From a checkpoint of a small mixture-of-experts model trained on Wikipedia.
Size: 12 layers, width 128, vocabulary 10383, 12M parameters.
Experts: 1 pick a token, a softmax router.
Training: a variant of Adam for the experts, 219M tokens, 6681 steps.
Below are experts of layer 8 (counted from 0) of a mixture-of-experts language model. Rows are named router (the router's row for the expert), gate (a neuron's input weights, with its number), up (a neuron's input weights, with its number), down (a neuron's output weights, with its number) and show model dimensions 0-127. Each number is 200 + 40 x the weight over its row's rms, rounded and kept within 0 to 999.
Before each expert's rows: a language model's description of what the expert responds to. This comes from a sample of Wikipedia text that the model never trained on.

# expert 10
It responds to: Middle or final pieces completing words, such as iqu in liquid or liquor, plural -s, onents, Republic, km^{2}.
router,235,170,197,192,281,259,218,166,151,98,208,230,233,134,241,242,165,168,211,204,272,184,151,231,229,214,124,215,195,245,194,146,165,224,233,179,197,233,165,223,152,247,290,188,206,218,244,202,149,216,217,239,233,157,241,244,251,205,224,174,105,188,218,162,143,196,183,268,243,194,118,180,131,136,152,240,234,168,200,195,211,167,218,275,103,247,152,186,195,205,196,254,228,230,139,250,258,190,270,199,245,234,209,201,139,145,196,266,171,156,203,181,207,204,223,159,170,187,216,232,202,204,173,199,216,190,193,236
gate1,199,239,223,293,196,144,232,239,228,226,241,148,192,164,163,221,163,216,192,160,145,241,172,193,199,173,242,210,254,280,206,221,237,124,191,249,103,222,177,252,219,224,176,204,185,235,214,161,168,173,208,220,174,194,191,205,161,252,115,278,217,175,186,141,180,243,248,186,232,226,205,135,298,170,142,174,168,276,243,175,156,171,153,176,169,258,202,210,238,190,190,252,187,219,168,179,272,268,242,228,206,242,240,141,259,147,155,202,238,190,166,196,206,244,224,252,180,243,206,173,170,289,176,172,242,184,237,150
up1,200,168,180,156,226,175,135,167,179,203,171,232,192,219,142,217,222,208,228,133,194,206,171,189,167,231,167,161,146,157,203,179,178,156,181,222,314,190,218,200,214,177,230,185,180,226,156,244,211,126,180,170,186,196,212,137,236,263,232,244,221,212,170,214,125,283,231,207,211,174,148,198,92,168,247,245,176,187,168,229,225,193,219,169,246,151,254,164,212,286,144,142,156,258,180,259,148,197,175,223,211,142,131,220,282,188,113,192,186,118,197,159,209,234,203,213,198,147,223,233,221,204,213,192,82,186,205,230
down1,261,301,195,208,182,227,212,166,184,301,190,141,216,183,149,211,189,293,183,205,172,187,204,139,229,222,195,178,220,235,155,245,191,214,209,162,226,251,199,159,155,241,212,158,213,264,243,197,102,179,190,228,232,206,166,293,175,247,219,223,203,237,192,200,212,219,229,189,196,221,179,166,149,214,166,239,266,225,212,239,301,187,265,276,198,209,166,171,222,145,198,219,183,197,241,169,256,182,226,164,208,263,228,162,174,163,305,253,209,169,245,167,179,193,180,122,179,119,173,160,219,171,162,258,213,214,132,178

# expert 7
It responds to: Pronouns they, it, He and prepositions at, on, in, for opening a clause after a period, plus verb starts like dr-iving, def-aulted.
router,255,224,195,190,260,163,269,197,166,150,160,214,194,202,169,190,225,174,189,242,293,184,150,226,234,238,191,258,178,226,180,190,133,246,251,190,175,177,221,174,165,151,189,230,286,210,222,198,263,203,233,260,230,226,174,191,237,197,222,199,148,233,331,130,173,174,165,222,270,189,154,234,145,200,219,147,180,157,203,263,147,159,198,203,142,211,208,174,220,234,226,251,204,259,171,189,197,240,248,270,176,167,157,205,200,146,196,245,206,215,235,173,176,239,246,169,234,94,172,196,195,203,247,157,194,104,270,230
gate1,239,152,199,190,226,223,206,171,194,101,248,165,196,196,232,235,189,232,241,269,185,177,183,201,123,182,240,219,212,208,247,209,193,187,223,161,188,260,275,222,170,163,200,214,251,180,212,205,218,237,177,226,274,217,189,209,227,237,203,122,234,176,246,161,200,135,153,206,135,272,96,204,161,149,143,215,193,182,220,195,203,208,213,210,274,187,275,221,226,121,121,208,299,173,233,252,245,129,224,230,265,221,141,155,195,235,251,225,154,204,207,211,222,148,215,251,179,263,181,205,207,180,199,179,117,136,177,214
up1,163,230,259,177,214,224,214,201,190,177,219,136,224,225,170,270,208,189,229,249,202,269,185,229,151,209,150,148,223,170,174,246,167,198,193,128,228,132,241,260,210,164,166,180,187,129,225,188,289,254,238,209,202,179,199,183,235,228,267,177,201,195,162,210,253,196,106,159,168,185,179,112,131,176,194,214,173,111,128,140,242,160,142,197,166,158,235,231,270,179,127,198,190,208,123,161,214,228,287,193,175,196,164,254,225,186,173,251,213,207,152,156,163,274,243,213,198,186,245,155,185,195,249,221,228,219,230,177
down1,208,227,222,195,211,201,217,249,138,205,128,163,190,148,165,189,231,155,169,152,247,203,266,232,241,195,206,146,241,208,288,178,288,257,212,189,99,223,146,241,250,193,195,165,177,225,237,199,196,168,228,208,143,156,202,240,198,167,160,254,147,184,193,179,124,170,231,202,265,245,245,238,184,193,192,242,196,162,202,178,209,155,195,197,175,206,153,172,145,256,206,219,58,205,146,175,175,211,183,191,197,145,289,163,280,173,256,227,230,174,167,216,189,190,193,177,119,146,153,149,187,136,157,192,213,220,219,193

# expert 8
It responds to: Opening pieces of longer words, often Latinate prefixes or the -h after ex or co, such as rem, Comp, imp, ex-h.
router,265,171,239,225,205,237,224,235,164,159,209,198,281,188,230,173,188,208,170,264,209,183,167,246,270,161,198,187,181,214,238,256,214,178,300,204,217,214,190,181,240,190,199,138,257,200,223,223,236,179,198,164,181,259,184,137,253,200,152,157,188,146,116,249,164,165,224,223,222,235,160,240,204,161,222,224,218,192,187,219,163,92,163,226,158,212,190,166,205,132,200,160,225,207,225,257,252,253,210,173,262,148,145,136,152,206,273,280,246,213,218,193,162,227,259,100,145,244,180,163,180,216,214,250,178,268,223,233
gate1,210,201,230,154,220,212,223,212,181,242,187,230,203,213,198,139,156,276,140,157,182,146,216,206,259,279,222,218,237,212,177,184,234,203,183,254,190,184,190,158,200,114,212,185,234,126,164,203,195,219,150,238,234,183,239,189,198,227,135,250,212,240,213,224,201,200,269,239,231,189,214,186,274,202,124,223,217,104,153,259,224,186,230,207,139,153,278,274,235,329,212,147,121,236,172,171,198,117,248,220,183,160,214,212,188,166,182,132,144,214,228,228,208,185,205,169,152,180,137,212,218,242,205,206,248,162,150,171
up1,251,217,212,189,152,207,248,170,241,252,228,222,164,293,235,167,287,230,204,179,184,201,210,206,272,196,240,218,302,176,173,205,195,225,127,176,121,200,239,179,201,159,189,242,249,224,198,147,152,228,226,164,237,145,214,165,163,166,192,242,158,260,153,283,220,262,229,216,195,174,201,188,197,209,252,198,271,176,236,239,181,245,167,178,223,194,205,185,277,163,206,265,182,157,217,201,155,159,192,178,121,225,205,149,178,167,199,163,244,129,214,217,240,121,73,180,153,175,190,207,140,170,186,187,200,189,238,160
down1,175,202,230,174,233,254,235,222,231,247,235,141,274,186,248,135,191,196,202,240,199,176,210,163,173,168,220,193,203,205,284,193,196,174,260,218,229,200,154,158,185,112,213,276,249,151,177,215,110,216,243,195,115,179,191,182,225,185,198,201,164,243,128,183,215,208,176,172,136,213,240,227,264,274,170,281,160,171,179,239,211,241,264,168,124,144,152,163,215,159,195,200,185,189,186,198,278,189,248,237,229,168,277,231,196,157,175,166,147,169,205,222,225,185,162,198,221,175,156,197,155,294,172,197,231,118,147,237

# expert 9
It responds to: Suffix pieces ending words, such as -ing, -ment, -ism, -ology, -ts, and content nouns like death, classification, construction after the or his.
router,173,223,222,171,263,141,198,132,214,113,212,214,178,207,214,147,214,174,192,222,287,194,108,252,185,158,166,176,191,225,227,207,242,158,230,198,205,237,201,145,239,275,242,154,170,226,242,212,209,183,130,235,229,202,234,244,198,260,268,174,137,202,216,92,157,177,230,215,250,205,234,176,214,188,195,199,157,173,150,163,231,156,235,204,104,237,160,200,220,261,225,205,270,212,121,211,251,226,257,145,160,216,122,176,150,165,193,240,242,190,199,241,198,185,247,200,235,246,152,289,179,193,213,157,223,203,228,221
gate1,200,224,281,205,177,242,146,220,162,180,187,159,167,294,241,165,219,227,210,147,183,210,171,265,238,166,200,188,199,198,155,148,199,198,168,239,269,200,183,209,226,252,238,211,194,263,95,203,135,183,237,142,221,198,253,180,202,231,247,270,227,189,259,199,185,159,174,190,195,241,256,225,158,165,256,179,173,138,228,262,209,268,229,186,276,162,266,233,243,214,244,118,249,243,238,173,251,225,183,214,235,247,271,155,211,275,146,172,222,195,197,155,160,120,203,198,248,188,197,187,193,164,206,205,136,178,143,211
up1,198,165,254,204,290,161,216,197,170,183,219,222,213,226,151,205,238,208,257,226,161,187,226,229,113,175,242,282,160,211,156,143,253,122,228,211,224,231,210,251,144,278,203,208,249,228,241,245,220,242,200,189,206,163,258,179,186,236,232,245,131,150,280,230,165,185,176,203,177,231,198,239,213,201,194,123,198,175,178,190,189,172,228,141,220,210,175,186,223,255,170,161,196,171,281,246,164,161,282,175,221,177,267,100,175,231,164,134,161,218,180,201,204,154,219,186,235,227,244,251,100,198,129,211,157,180,203,173
down1,208,148,169,176,233,184,259,175,192,225,240,243,271,170,143,175,168,230,179,233,199,268,225,198,178,234,178,169,189,181,197,237,163,163,207,182,174,207,138,162,210,153,142,207,211,154,230,257,240,139,153,237,265,177,196,129,208,256,191,207,154,125,166,172,217,115,166,288,218,132,154,263,190,148,216,206,167,217,245,206,209,159,172,235,163,183,189,187,169,199,157,196,211,140,137,208,183,243,249,152,208,163,236,189,182,132,257,173,155,202,337,165,174,244,199,172,160,260,235,225,251,175,165,266,226,239,168,221